Weights of a small mixture-of-experts language model, trained from scratch on English Wikipedia: 50.1M parameters.
Below are experts of layer 5 (counted from 0) of a mixture-of-experts language model. Rows are named router (the router's row for the expert) and show model dimensions 0-191. Each number is 500 + 25 x the weight over its row's rms, rounded and kept within 0 to 999. Numbers have three digits each.
After each expert's rows: "mostly gets" lists some tokens that are sent to it at least half of the time. This comes from a sample of Wikipedia text that the model never trained on.

# expert 105
router:498576525508534550467532545448531461448493518483467490529482490483522492490542503538497496481504502512508490465527487475493477517493516484503514507477499453507519485505473475489478512470476515535477551504490467484508525518524512520536530510478445510467495525509477504493478519522501505489491484506492493496489505430520557498465495501548504479511498497478475462475491532519459484479483462493512559512498483472497502462494528457494514543487520516509533464510539540448527508471537498530496508521493522481518516499518535523501498513527493528471497542484489477509550481459502490492
mostly gets: "Clar", "Hold", "Gam", "Town", "Tre", "Brew"

# expert 102
router:472551520494531514493514540508517468490511525545476515537498528515549462491486537492510468474487462536544499503509501498496486545473479525471517517507508499492490512513506495504500535508507464553460527495489518522526512475511540459496515515524536522484485488509487490517477530497497480489527507489484496507549517366544562529477509493500496520509476515490461502477501466513484520487476511490507484543471486490497499478491528476517519523459526512516535457508537524494491544524508475540516520492533500526518472477492521489495535498523498526473497523491496515524540491485531510469
mostly gets: "Festival", "Street", "Cemetery", "Road", "Airport", "Company"

# expert 192
router:498536495514533538437540526529538508507496523513496508529474509477540506529485509455502497491483496492478565473483486512474488511512509490500463519467497496468549476467468453537512512520487475461500504525483477526523523516553487479485514511531479524497437492489523471491511489527480519499514527497528491503497490434513484489503556499543491514487492513487482477476499485533446484517522473477568513480505470460497504498461471444496509559486498497491509474504505553525486475497519485533469468533544501511486487491498460519507510487477514495467478475543469513508512506511513478504
mostly gets: "Title ", "Nation ", "Pos "

# expert 118
router:474519513496524511509516553507487455487531533514536487499506542494510508506517512489462488492476489508491513534520512462486493527513523486516485545536489518503489525525529520527500504522484481503478508509492531460529503529520534475484513490503537539503524492544511463501516524516504518494477496483497506508512527349507523560487489493498499509475466487483490497490501503495486495487474509489531494509502493471498517474498496478511503545478516511537522466490556551484516548517557456520526523497527487493515514467498561500476513521507497507485491500466484522527545501483546518488
mostly gets: "ović", "kins", "Singh ", "Johnson", "Smith", "Pash"

# expert 123
router:494550531502499517480499501526483503521510481475448490492519472470482494478516483486510485532473531481502503486470544513504521508524555502492509487507477479537491504525444450508492521507477502489469543520504551488500478570539534498478495493488508532481502520548485499506528549505470494491516520511505505462494460477516497526509475522503508453454481438502464503528509531511458453517541498486500475545471523488487483528461493531494473510514483529498534480472530513480474479529506493481511498494479502507486521476510509519549472489491491522454484549477499495534574499453524516519
mostly gets: "who ", "what ", "which ", "whom ", "how ", "whose "

# expert 139
router:540525553486522502485528485497521479524502475494480460517486533510476498476535476485473498487458499523493466523479531508520449510531515474503469531471481475486512456506535463505502461523516487548457468518530494455539529505518477475495547499506510506517455487539534511491475532508532498471518515500517509528540515470569509505511505473541495504516504506522501529564523497491480511480515502510534494517510460504507457450495470500520489521497528521533480521475512538471530520504531505476498531528462490501532514509539465469516485490479490465492470541505500553522484475512500542495
mostly gets: "\", ", ",\" ", ", ", "\"), "

# expert 240
router:539564495479510516466537466509508480518519507448535462505527527481522513513511476472482469474463508509493510530453493467464487490507519474503491531510522479479487464503501512509504502512496461521498491551527488470525517547543483500492525479512486487494462500487493474517500511546500528495479507502507501481483461446506495494518527508533507438497475505501524495539502546536459495540509487522546518484488497475500499469467467475511500477514497539592499445490550547478539504516524515487477482501531493506482499517527483501488497492537464542474508497507435506502503489504492475484
mostly gets: "FW ", "258", "MF ", "Win ", "DF ", "Loss "

# expert 233
router:491534500522546516514517534516509487497515537448470515510489509463519488495534469467481486529480546489497494515481523530504511513485502524508526513508474495498482517511482509496510542486514498453487511538483526458507474601517510498506525471470506545520458490507483503470538569462527487527493488486484492479574488466546497466523564503508470482504461512564471515525480502509501493500514470461509504511500493465514505484470498514502557519518519492511495486463514475505470496484512492496519455464507487485511503505517524494489474489474497542472460511489509514474518480500457480534
mostly gets: "composed ", "consisting ", "Japanese", "written ", "eliminated ", "designed "

# expert 208
router:494540480532558504477508550455498472494464552487490532507505503496465478404528492508515498485475516498491493512490493551492476534477502477504477525469487499472537502498502492517507517480532486487441535541510509533519484505544489494506501523472522540511541495515488512520492500499524497444499500499550490482518494432540541523486498534533498484504504487520492489488489506497500511494485491532513523501532543483512530477479492530519480493484520538519528484487512545487510554504524449501491489486488510520543544513508489503529543502503492546481510508503466535532531522479491549522
mostly gets: "Arthropoda", "Socorro ", "LINEAR ", "favor ", "Chicago", "Alberta"

# expert 97
router:498543544471514518495525528495481472464522506518539483489486512459523515470521543491463455530479482499495474504500508490489488543476525506531461551506476520508513504498487511526513481509474504495470510553484494459540506551543499494499497493502509533508520476553518512499522510479507536454487469535503520482509543403507523545488493479551511485533481493480508490482512524474476495482450469497505503484502455480486520488508479456498486524483507478540504491468520561494492533487536474508510518498505491492521509518524495533480520534484476549475483469460476496527523521498540519499
mostly gets: "Johnson", "Taylor", "kins", "ović", "Wilson", "Smith"

# expert 191
router:519523499534549524485543523499504483521537506482483480530519495473509494514494466485464470484512530463547515512491495496461492506502545520491497545493489475488481457512481467538488488516515457518477533487508502499509470548477494468558545484489517526509498524516508442457523539525532521520524503525453523491505454436547506512517543478558488506516446479493508477500505473508476517480548454467499478500500503465499496469476482498508570490505499510499488510503505505493496552483523510490483483440481495485514486513509514536509518542512522529475501495481470501529488480478492478500
mostly gets: ")}, ", "(#", "%; ", "See ", "present", ")==="

# expert 225
router:479547525489565528502490479504494516496477511503504478498518464485507514493571487496478514511513499470509485546530492496498497528484512459475491524506517480500495489506452501542542516552531516525469544482512527442468492535553532482508542527487520488517456486490520534485482508496504511528502513530534481487491475477495526503545456485546546435471478505508463510528539505492505513522482452512510487486492496519532502499482533500487487523438495538537516444474508507480495528517516513479471476496525495491476510500476498504526500486518471558468501511467461508485491497471512486474
mostly gets: "During ", "In ", "After ", "On ", "However", "Since "

# expert 122
router:495562523530513500484486463467493454481456536498494498518523513490541450464527518475469498471485521514470509475475505542513494520517504472490491521501468504504539504473519486509472480490485499503493483555492524481518515508539520522523504496513471476450479546509487478544487524497488463470455502506522553472471479421539513473506501540524495494496530520513507437522492509526465502561518498547488524509494493465523493494473509500517519501471461483522534479536547515465534493476538482486456500500504495497501524512516526508483500468530499507459498492528503516536518467501496494531
mostly gets: "258", "Poké", "NX", "Juvent", "AI ", "Dragon "

# expert 99
router:507510461549515492435547507511482491550534528478500484519505518491485493476532465506465464522451527528490507549483518495473493519519477466473496513488506491528459474525502516494535505568510478518492529500515491414497545497526479483511558510490525499506486512517507517490472547515510543493494498530526484472495491490492482498481549508540465483473470498495502467485530480535467486506536502478497535498465552489491469504474497510492475507526487534525509465508493555517465518509544501478519488525537477489519486509511521516542505526501495528462500495489488509504506526484522458461
mostly gets: "′", "always ", "often ", "instead ", "rather ", "ously "

# expert 215
router:528573501540524515489512487485499478497478530471505512506536497463514482475509487466445469500465515462463519520467506539487501507534481503475543499518469508493485526489468501510484516503503482486504535526526485497532503530526489492492524494497511507482434523532509501510496517498522505486467506511491514467533490450566536498538541535504468445478466515528454469545484499506468502536519476508504492547479477500535475467447498493487542514496526492543508513511568517496488514479525505492498500470491478520507516539536534501553486481481485503484463508518487478508542484510486498532
mostly gets: "PSO", "mathbf ", "SCO ", "mathbf", "PTS ", "None "

# expert 228
router:478503565531526484474562518471513497495478512482463495480493520462491492506487482476472522555513502478482523534493534502525552541496539515485519496514474498468481503499501490505483526476517508487511518508454491465474498510542535495550544457507525541510494530529487533478504498537527507484521490521525552492518510486537518479515562525507489472516509472510508479523479498491453525521502518489501492520490491515493482454466491495507506547491497504538483516483497501508483538496514460486553464468524451539504481478524567486458500484514460491450502476488473541476509487496477498502
mostly gets: "caused ", "resulted ", "suffered ", "used ", "taken ", "created "

# expert 124
router:449552498514505532513499511495510479479476522502487518518531493487493471441507478461469493487521532525486491501513510522515512547513507436501488497480481486448506469472526533473523506518530495528503515548507509511516532483534526537542502451481490489537495521506514520504509520529535481449497516531478514489509511428530554485495519553505487498478515502539500459511496500553466472520532521501506527520500464489477534432470474495485517523504470510541509473470548502495498557490547507513481487507494470482520481502515530496493464498518480503484501519523460528501501473524489487493
mostly gets: "La ", "Atl", "El ", "St ", "Operation ", "Je"

# expert 106
router:475538509494530486483503508485537450497528518520472514510499529528540464475495526488510472485501464525531509483517495480511467538503491517494514506541485493510495521498527501532477533508500484559456505506478512515528523486528538458491510490525510503470474482511486492513484536516498484494505501482481493501526516372515551523486516504490501497490500521472464513480497470513474519502469516508507509542480475497523493502502524483523544545442524538520510458511588534463528516521494472548508515519508513506507494483500552469511495502524509494482506518497522498512551498513536519492
mostly gets: "United", "Creek ", "Festival", "Avenue ", "Street", "Square "

# expert 70
router:505524503497587478447529510484541490519482505533496484498493508539493518452510547488478467521473446507498509525530497460518498502469462507498490529470481480478469486527532474542494485484527485504442492506466492504515476485561500512472473472507495501497479514519485510499507542502464480470536527500531500477497526411520496491517535491530502485504471460463475530502504472482508482488448492483546502495486473511510506481510472468474489550518523492556464495481524532478497477510508468529463482483524505481522544510498513494505531488511525487456490512471511507522481516480514506515
mostly gets: "systems", "conditions", "acy", "Sciences", "rights", "ability"

# expert 203
router:518532483496524500463525479511497480524522493472496471512474538527497479479536500477478491535521522529491503512491485504498476493495520503480506549487493446474515447526491484528477462499501456529526521535474499468522532525544483510512516516503466511468500523524524472500511535554502512492481520468557505470489472436531487529521501512519481484454461513479492481490512498551504475526493475536581529521476465499480504462479507477490508530485534503571516452423504525497549517499507505511502498488533508526516511538505502479495514501511506516483516505494471497497475533495480471496
mostly gets: "MF ", "FW ", "urus "

# expert 193
router:510578499520503512470532471507491479496487537466511468489519548508515514510505482481505503450486499521494515493469505490514471505506508486506477514498476482485484486488507521524486481487461463534514471537508482479529503541543501516525513513509505466497453525498526470529499546533501515494471485521512506497475464434534509482509526509504527478499513522486527479530489521539436467529529522516523536490473484462520525488470502465531505483515479518571477442482567548508519495511525499466467499513547498506482483536522512487483500482511471526472520493508448532497518490517533466494
mostly gets: "Win ", "258", "Loss ", "GK ", "FW ", "Rex "

# expert 167
router:496527521480502563520533555517482433460519530517520502505486520522519494492532486495482477476520500502491500508520477473494501529533499465491466545525510495483503510508515542479491490516495510506500526535474520437525518516551518496509512482513525522511515468538503481509537515501501506488495546518503508494525549351505525526488491513489490493489471475504507491501479506497493463474473525516534495485509517489494518483496485478509521549492525521521515483474538520477534535473536474509504510498506480506508516492511538480465501523513508508493481491459442522536505488484516490468
mostly gets: "Mc", "Sch", "Brad", "Mend", "Lind", "Fitz"

# expert 126
router:547553496498529541450511500486516474534529494478495478523498479513537510497529514500494479462480454450491541520486478502457488512486498526446526534510517496507516477475503505531481471521474465520502572483502489466550496523483523470502502466497516550502454496498509480502516521540511523506492533508517514481504500414527491549528540507499468459487444470490488505533503495494472518507526496497530487518483542486502491457474509499500527514485519517517501503474516550491533535473494500506515511457496505487529507475497499503530543520492503546475479533478448499499522505484515519493
mostly gets: "N ", "Chevrolet ", "Toyota ", "Rally", "Motorsports ", "inhabitants"

# expert 54
router:527506531502539514503507487486481463481464536470520490486537533472516489466570518497458506470475478496490498465502505503530488479514513482461472484495500498494513474501536496526491537464520468492500469538505523496494473492490496493518478495479519499512456471496485491542487508532485497458455530491504510478521510472551503501477514498510535489502515497494441467495510510481450497503485495551517534482521542492516508487520494521511505530480514478517485499473569525487552458497509517488442468485488539504514546516546521465497487486561506475436534528493485496514517475502481539550
mostly gets: "newly ", "domestic ", "country", "human ", "non", "city"

# expert 238
router:506505540523506497457527519461522480527491539522500485467491496535499475491508490505479508522509488513520495488521521501491435525495489509478512484468474451489471492470542527514483488514523492534434468509544478497475497558504490485519514480489543481461538499487493501460492551530523531474516478505504522485529546458506441498509510503535489477531510467497504506472501470495507460519496476506476503498476510468459504474482483455509449499515515500489507521500473509475490519485532518474531518481499447467477551459506505498489534493536471494439492478474523541517513531484557516512
mostly gets: "|---|---|---|---|---|", "|---|---|---|", "|---|---|---|---|", "|---|---|---|---|---|---|", "|---|---|", "information"

# expert 163
router:520590543497539511445504554508529521497505503469490519529495470495489461533519500472448511504480499507489541511518502505481502535526505512466482498504459476491533489493493473523452528514516475493491502498473517505538488552540504496524496456482516576501504518489490509484536511494487485439485486499543495494520503489524496504552544466503547481512493493528502520514498431489485509514488456510521503523490518484505498474511483480482528530524530505512474505488501534459504508484520458475524443507495505446492500503537528486525505489509485526471471513489505518483515473541483539511
mostly gets: "±% ", "MPC ", "Opponent ", "across ", "Opposition ", "near "

# expert 235
router:499516498534518481474501488510547452476517519520488454479487509479471512505503509479437524474516455511506520510510490537448458505488521509498499557493515545517497470499512506495518544549519501497470510511513504462520495492492493520523509503476457510468489487522460512536506512517517507470505500505544516534529517490516528502511529476514507495441528504461494435544493518519440480479479486505537485504473499501470465488497507479448509521445521510519496499504520539490547541514500475521468478510550468487505498494545486480512501517520468483435514486460519541497507516518535486482
mostly gets: "significant ", "important ", "unique ", "a ", "largest ", "something "

# expert 239
router:516548510474493587535508507497494436458445533470487519512501508519515474501514471465468486486491528493485503503494486498518487549538506468508494513481478517488521522498483516501486514506507527498498499548525519434513545513525540491533505514504501486510529505512526515471536567499507514479482523536506543445498521425499529497518514515533517480510481522537483491466476472518493482512488488524531524481517529456480524499490496475493533532523482523535531443499516489479525517489578501495499477499488499509498504513546515495480502509474508514486470522522499518505489485469487473529
mostly gets: "Nik", "Vik", "Entr", "Dani", "Atl", "Later"

# expert 229
router:464521502528540518470524495518487506478556522444518476492502506532505527496493515502507521475483493501537550496484486487490463483494509478521525564527507528496490508483479537491492466494535446516501505505520515437527525527486539513488505483447495528498461490498535503524474478546537529521497509480499528539506507467503514551511522485495495476486510496459479438505517498534472500478478538510498486523514482455492467485471510499491495513444525512517496492490555517517540547514497525521501489512552457474502522499515514536493493521510447501472482500480508556509522498459533490521
mostly gets: "Phylum", "Occupations", "Born", "Occupation", "Order", "Genre"

# expert 200
router:555525500486496525502512485486518446528514525469509476522509506512485465506534513476466478514492479510527516541491479454446528512492501502464501521467476424490516472497502442499459499515520487503490489484478475477525490520523502482502518474507504498428465516559512519452504490533477489437512520509534538494525465473540501531536509479513462488492479458488537532518522487513485483491507497508486508506521504506545486512527517504458484501542537530524510519520506532500500498525515536500493476501475502532500543490517484505517481495509430533456506467503447499495506475472495488503
mostly gets: "until ", "despite ", "because ", "before ", "after ", "Socorro "

# expert 121
router:538557474506545527436514467485510494523514490447476485527467466527516500481514487488442471494503507489491514516489520515467480546507499494482522541491480464477516458480486477508470510508516476522462548474498496479530492531522520472529506460530506537480465518502523473493492531534530526467505536523534503465492509454535501505546522532542473433479473497477498469505516516516453488511497496474523496514487528491525501463456499502471520491492523500530484490442509511476534522477528520487509490493499478493534529490510512507553542498528513544478504506493455488504519503479487497501
mostly gets: "HD", "inhabitants", "118", "Toyota "

# expert 212
router:541539510483535536472510529483497496538530501484536479500515467537547493508519494488456492493511501458489539507515534473475502506480560478517492528499483494505505470530526494519431476520505468477455498522481506471511457504549490513542514479484546510503508485507507477515512531542489523529484487497477517495535516445514498527558547502544493508514464444496483506545515502509467507514497463507490481497522520472533529472477501470481468487510482546523477514521498506460541536492518543457483469505468507509510528479502496521492513505506496491458503487455469511484524485509498458470
mostly gets: "MPC ", "(#", "://", "‍–‍", "^{(", "www"

# expert 206
router:500514489478524487496510495487480469530451541478512509504540507507487480495541453473509447498471512485487485488486524514523467560525484529494497491464519458551438500513504496489520575485525486517490488520501497512478549494538516474504497459530535492521514543473500526484479512553503489524499513508508504496519507449563504503535474486548533485510511515507470461471514449520500504493510523500478494504492487471480464462493463514485513517489538467546475546479481509481458540466500498498496486483538505470511499492534514515474527484513484525461495499509518500541517493506556486492
mostly gets: "California", "States", "Iran", "England", "France", "Germany"

# expert 201
router:531546524482531523451492493501519472537497527515506485510500498530497447466518517475477502510478487510494499498526490504513478498501486525444519503508490487490521503513483489567500507459539475517448524502510523506516540500491529480514496493512509516511515498512532481491507548507515497463491514520552492480499563457490481521542569510525501457460527474483498497511457531484499488458497467518502485542529527423483492489492491453482462474471529508537506513486497519526499500482527480443496477501511514499460524491482494507471505480540522474460490490458489529529506550479522487521
mostly gets: "Arthropoda", "km", "MPC ", "kg ", "kg", "hp"

# expert 112
router:487555496463490492511537483534543450529483503460463530493489539480465498520523479469442496458503482483474460498505520520506476533529496472500472505517500458498517502546466479523564473515508487485483503502466548488478472511511490484453516461506489512506541475503485480493479496496488476488515507478484493484476519488455523482492479500521470506501462474565466457508522487537452475522500479515524491485487521486484464527493534454474493519475465504527515525468518554459486481498534527506491523469534499496516526503522500499486538514487483476446469500473469513514480502485524493528
mostly gets: "what ", "that ", "which ", "Several ", "Some ", "whom "

# expert 224
router:545552490511521533526520477486473489494460536476492503529515508514536535501518474509496462497498540479512496513498489476493461561476499489489494518490496469513516495494507476547506508543516513498477521519506525486488486542507539502510525522483487498491472507474536479476483551484506533504445482501513484501449492479511490509546500495555494474533454521513500501497539482532490540499482504545525509482515481464527538514492515478526482493451518563551530443458496487497506508505560483492491498519489522510469540464506495489498477527547481516460454498483509530490503543471478471512
mostly gets: "However", "During ", "While ", "According ", "After ", "In "

# expert 166
router:535525482524546526448500518478492489551509505487505511513471490507504462492500533526432533497529530507533519510477495493502474482479549494506514537503500473527490493489495462514507488504534496506431496487491503481525516537522524530515530444468502542503526463504520507460466550508490490491482479524486556462512497440549485534517545526534508489488483491507516492473503511526478495505476456536505491498461529462474510481511470483475521506508480527500511518485492506497511540481538484467485472489473478492487520473532538486485507499488515547447505506454499548478530506500483470518
mostly gets: "±% ", "MPC ", "JPL ", "GD ", "Qualification ", "%; "

# expert 150
router:503574499484548512490540521480451443456466520473483514535472523494499487481515503478475505515485509492514485487489506501522479535486536500487461527503471476496474511529505485496460513502519457493488477563488511477514519498523490475473494453502481495494512491496547477518495518520505515468486527451451514514500509463493482524514505470506485482492480475460492519484515499506483456511511480518498490506525510441480500526475491469512533478444490477501516470454486510468560513514562491486516466544546484505517461482528544490471488474537448517470554491501499513490506483486504493504
mostly gets: "== ", "=== ", "==== ", "See ", "= ", "\n\n"

# expert 110
router:541568469495508513465479486491506483552485490454464483480493531512530519503551470492462463471501534528521517514511476470500491489521501475510522522521454444507457511513444500505521507496514464505486515485511477422504496525507516511499569468478542527488474500515502501456505521501517478501472482507501503484512506475500508500516541527499469486524426490526474507484478457527480470500495461516516469481485513486472494489474514479492520493503527560519500488496473487505524496486554513466495478528530463531489511502541532508512499506480488525467479502489502493502480445499492453508
mostly gets: "If ", "if ", "where ", "... ", "how ", "we "

# expert 172
router:467516528502532515524543544503508445461499543511518503504508535503495520493527537508481458468492520520479517488528508455491494528508489492516484514513487503498490496492493508497498502499512490523484543514473473449558511512525530480498528499507518516471493504528490487488518563487478492466503501471495479505523509392516483494498537521488499485482472515505497508512493477524438479503491527476546510499490497506511524481461515516526509554470533510587481447473557509465504528498527482522513520504504479473504519480479533468531473477471499524494486473493459507500548516521517497490
mostly gets: "del ", "du ", "des ", "Me ", "You ", "de "

# expert 230
router:482502534549523549463500551493474498516512530510529508536517502519519519484498511497501519467502486525483523494535484487475491475495509471454505553564504507490489473499507504480504508503501488504491512494534444460490495524497544540506507484516485527501498500544533470524483516561469471465521523530502479490485531486492509526508521469523508515482524532492469523526436445488499497496479492517563508515516504483503441444455481492469456508477545508507537501471502554492501483489552513524493501504536496517478508475498480493518509524494480507435486470483507545507496516486486515517
mostly gets: "themselves ", "enough ", "him ", "himself ", "debut ", "Votes "

# expert 198
router:499501556481547516464516538476498465471432545502500510515487473506507507458521444536479485524476483457491503505466484519494507524546491518452499522508537462524480490490515502499513505495515483466457503538492474511492492486545507483472474500513548486522492522533459514496470486507524490473519498522521484478516508453563560505526511493512477467507508502480468470515491464471476471523505498510497563485482516484516479483501449544482493530488473510559498517429517537487513531505518517495509488471516509491485516508473507485497512510508469513472497500490493527522556514468505495495
mostly gets: "Philippines", "Texas", "Europe", "Alberta", "Iraq", "Nigeria"

# expert 129
router:484569560514516544424526522463520445467453545506457504506473486498519512512500492490490532510493474473523519490474481515528499508484489511468493521513507506492513507519533495533471531469455460490514513526488490502529509494504521502494495517529523523505467513497523458481470513509493505487533516451519480513515526459516526522536508466502507490482500491504484518482502481465490502507484445569505485533520465476514453495506486498560548498437498501486485502492499504495487515485544533507506487527523501447503474465537503519499509512514490489466508500529536532526549498469512489479
mostly gets: "== ", "also", "Career", "Demographics", "Candidate ", "Opponent "

# expert 119
router:501555564503531473457501524509479481533535521486487490469524552501466512475494457510520483546472538493545511498484528511502532499495516527434527508526501455496468501527495512509494496497521475531490506487505537482525509534549513498485567473493524522485502521543526477456474542496484519500456535529492497481538494475542494520503481493503474498486492494501449494544479525508483503501492476494485499526488489458498502521502507471477471517532521502491481464507493521491506509525510522467512518518465538462541516496499468541533492527479495516460509547464477530538481485478525501533
mostly gets: "He ", "who ", "they ", "she ", "She ", "he "

# expert 209
router:489548498554551493478477478488525485532496509477471518496512519460495482476521496471516516449476507491518522501490508511522490562527492472505500486499470504522471526530476459533482520508488486560492513470481518483479530501542549527563519534497491484465537529549494488487536520519495516480476482514506506507472503422502495507490480531522522522493510485471533502513497494486483498489523500514482480500492506477533489493506475493502487533460531508512511463526529561484565500516581483494498492506521494480485529493495539530509500507511497484467539512497499502522540490521533546539
mostly gets: "mel ", "ł ", "urus ", "inus ", "bee ", "ello "

# expert 107
router:535486526499512497456484479490516443474452529472503528503506540508516468490515492457508508453483451491490498490476504485524502485513478482491466490540484490518515496526499501539488502474525455508513463533498547489513487485496492509508452495513554479505468507519466479535502527479502493474469525479501510484486525496518537496492534481488498530510507510518464519483461463489513477505476482530559530487549527497518457511501479492516522508428481489525473502458547501481558476481499523463479468487489523509487520515533490449482532489510500492413514546499506534490507491525488511519
mostly gets: "these ", "medical ", "economic ", "foreign ", "soldiers ", "physical "

# expert 159
router:587549516497512487501599529514488469471474543492471457509489515516525482475511517499487515487491509510496526490511501525470504524529502502524536501519483440464517496504501447536487530492532450548495498489495491491521478532522491501530497486511510532498492519508482519451490511543488501485504511502510506501495487459509507504521508473490477496551509463463511516503473507496441470499513492520511507486495480449465520500471504499457541508482530494484469450521499517516485520521520510497472507510532466503493500499522517493553480460527446540481447515489472525496512480486500469520
mostly gets: "=", "also", "See ", "Spouse", "History", "classification"

# expert 216
router:514556509515590489431502514543520503553497486524493478501501515489540500468526547535493447511479492487513505487485496513478477501488493499462539524522515440511492474541511487515471507558543455507486502558452505504490528508532514453511499517460507517476479541535493502483473489527492478492502493517523489477525545434490501491485505486505524523479475487493489475497470466484452460484472478491525472486493489495516520493485479541499491513477496506512477504460495493509493520531525458515462529518522496479535527517519554527493517487515509497474477482495498508525515502500480512515
mostly gets: ")\" ", "TX ", "\" ", "Rome ", "!\" ", "Mexico"

# expert 109
router:545531489549468516467487502507476494517514506495478472500524527498544478501489506519468459516500540480449488520523482496498542520493472501471460476514503467456546466483527544538498535497556475498492496499493475477479481529493476519479506506488507502462495507498498469514486475523531504502463508491533462477495524447514491531562502537521527511538441463483495469523502531529511483498500494499490520469491473495445493494463447488504480495466513526555536479497491483519522520491517495544468467494521487491518511486534548511480503502505507530484496555512455484464516524506509524527
mostly gets: "(\"", "(/", "“", "[", "\"", "("

# expert 189
router:486510524497526549447500513508468487546539508546510549529493489476488523472548494455518490504512482486508483516483494491458482507483530473499509525509507487469543451508532510576522479534491470536502563503485466506555478503531495427483488479518473550457479480477495488510515562513477506514525512517487494483502502453523528550519527508502508502475484513514449510503499527490501524514452495477475482530458478478483504482458500513511518516481515485526499490453469522511501513507524485506488475497530474479507476476512514502515532527496529522468514494472465495507491506495469510519
mostly gets: "Animalia", "JPL ", "champion ", "Championships ", "Festival ", "Olympics "

# expert 149
router:488580524541489508445517499500453465508483546486487470526481492495481521501488470501501514447449504499491491510500522497534507492501515478495481519491505515509526508540498526500523512518467457518496535538526518430532486513527481493469515513483472530509425485480493508472503505521458511523537509501518514461533521463516523511492515529517560503487483510488478456483478532526477506532463510502484474528488491472511500486512504467550484481479477554512527469543498529543523520488530486472487507483489511478493481503538533525469512485546476496474504509517492486497513487548496499538
mostly gets: "==== ", "=== ", "= ", "–: ", "== ", "→ "

# expert 117
router:557538496533483521475481531530478489510516513477473480492483518465538471489506484508472468502482500491491507522492486463494546518521475499483435495509515463500543498504491529511476545483517459528460495484489479464486495513468485541490494511517525540522480521507479508533488467540529518510497530522516480453503531436516515535548491525503537482513476483488507482537538546518504469507502501482500525509484490493452469519490478450483500486471561518526501478491472495517548540511502520512491486483536474486491504486520535527495528467490491506493521532512499500477524585481500532525
mostly gets: "(\"", "(/", "[", "(", "′", "(\\"

# expert 241
router:513566501503512572523532520506485501513478506480505489531522501530528515491544485476487468512500509478532500510472480467491463553498508466488473526489504479515513494532488457599475493530520521540516525496524525489495465552561543490528517513496526473460478523500520507502459526495484539531485492486507510476482489493509520527505496489509523503519466528507479525484518451508497500534490479521561506459524487476559490536505510536495469559481528499516511465481533502504495523492545490507489513503510516504487536477502493482488532508513479522474476513519495539486504528489522489523
mostly gets: "However", "During ", "According ", "While ", "After ", "In "

# expert 100
router:529514522507523514445498475492541505522460541482514443523511512505546504504519519525479521457454439488492538490439468480450500468474499498483471520505463534491532475493492469504523518489490454509501461489505499489513523516495494510509480482455469540526484458529485498487524514490495514464486537500520532494526521469528481537513557466521471470480503494503481480491469464496477529521514446505561548475488522491478507491518497457486507490476509511494493501475545521505542481482531495447474463502495486502530509507528494485506509493481500475434498484493491507486496510511497505542
mostly gets: "million ", "±% ", "consecutive ", "percent ", "million", "touchdown "

# expert 92
router:499542485540554547515529520464520463486525522474486524541492519493545483488486506473458511501467493456508540515484479498481489513523516500481522519490462500514510463503474462536482462486466466501484536502501520491505513534464510498533495500498499532477524503521472512461493537513478508508499512542536502472470469442493491499510535517550496478459463465491457475527496450481457502472515492487557525507529515498531495471462478495532509499434533512502505504462518534468500503477544501507491483492482502489493517510493528532521526526479539541466490499499521492555507523478503501518
mostly gets: "н", "yard ", ")}, "

# expert 108
router:481525547504527516494524483518547490507484552510519526504492537527526503497505528503481493468485454477519534506489488455481498530485496460492502529537482503499535483510472542535500515454479438500481501487518498483498523486488495512514516499469478512532527451560465490495491497505473508448524492490517503440538530469531499522493524479483480509452518469534445501496491461500531521496499471498551499514492537493484493474518483501474491452432526499514505510466483528498479520526527498486483522500516484506510501513512483539501558482452500490422537500487502493519511493527507478506
mostly gets: "million ", "equal ", "sexual ", "financial ", "money ", "highly "

# expert 128
router:487523519497518466476530525501549469527551477513520512514466502497488510498479454463465468511524508491504506479490542470521516540482499519459523522491500481473507482542525471483485507445527493479454494496514512467508501558528527486517473482492516552484488521530514504508504501528465504537496519507534531464510503466509470505525475530502484481513477485537501453535514472511507508470510477468510508488504489486508468459465513530528553515510469464490516486469526532500467539511525498495495468514485514477501541507478484500464474500536546520448505494458456490554471504449477470481
mostly gets: "191", "192", "190", "193", "179", "182"

# expert 86
router:529551507533510536438550485487479471525502479464449471514513513491519499485526501463472462501510519513502502494521498480482486529507506517483491525507500470477516480502518515552478489528500451547505511491501465454536462534499472461519561499520522547466440539511534463493522532540528515508527496530495498503505480451511525519511542503504487481515472510468491478519488489500464502504508498470514511537496532493471491471501520479529529482500544525522522473490519551499555523490488490529516508462514499487499485504509549491540552494539496532499494526512476504507485487465489497514
mostly gets: "\": ", " ", "\"; "

# expert 115
router:532497533502528500482509536476444481486499589508487484529526472482520494456512489501491484490490483489488511558471475508522462524483473452509476486476501497513499474504485460512514465491554459500468507503536528499544471530485491501490485500509553472515485492486517481490471545490544505498496504534472519504537521474540495507518510536536474445495499520473464442533527532525470500540489467518509529512512497493500505527504504493511535501453533476502517482461550521529505522484521495495478440508517488524501481510500482508530486508508473488468509460490459545481520504507483477520
mostly gets: "death ", "creation ", "retirement ", "Battle ", "junction ", "week "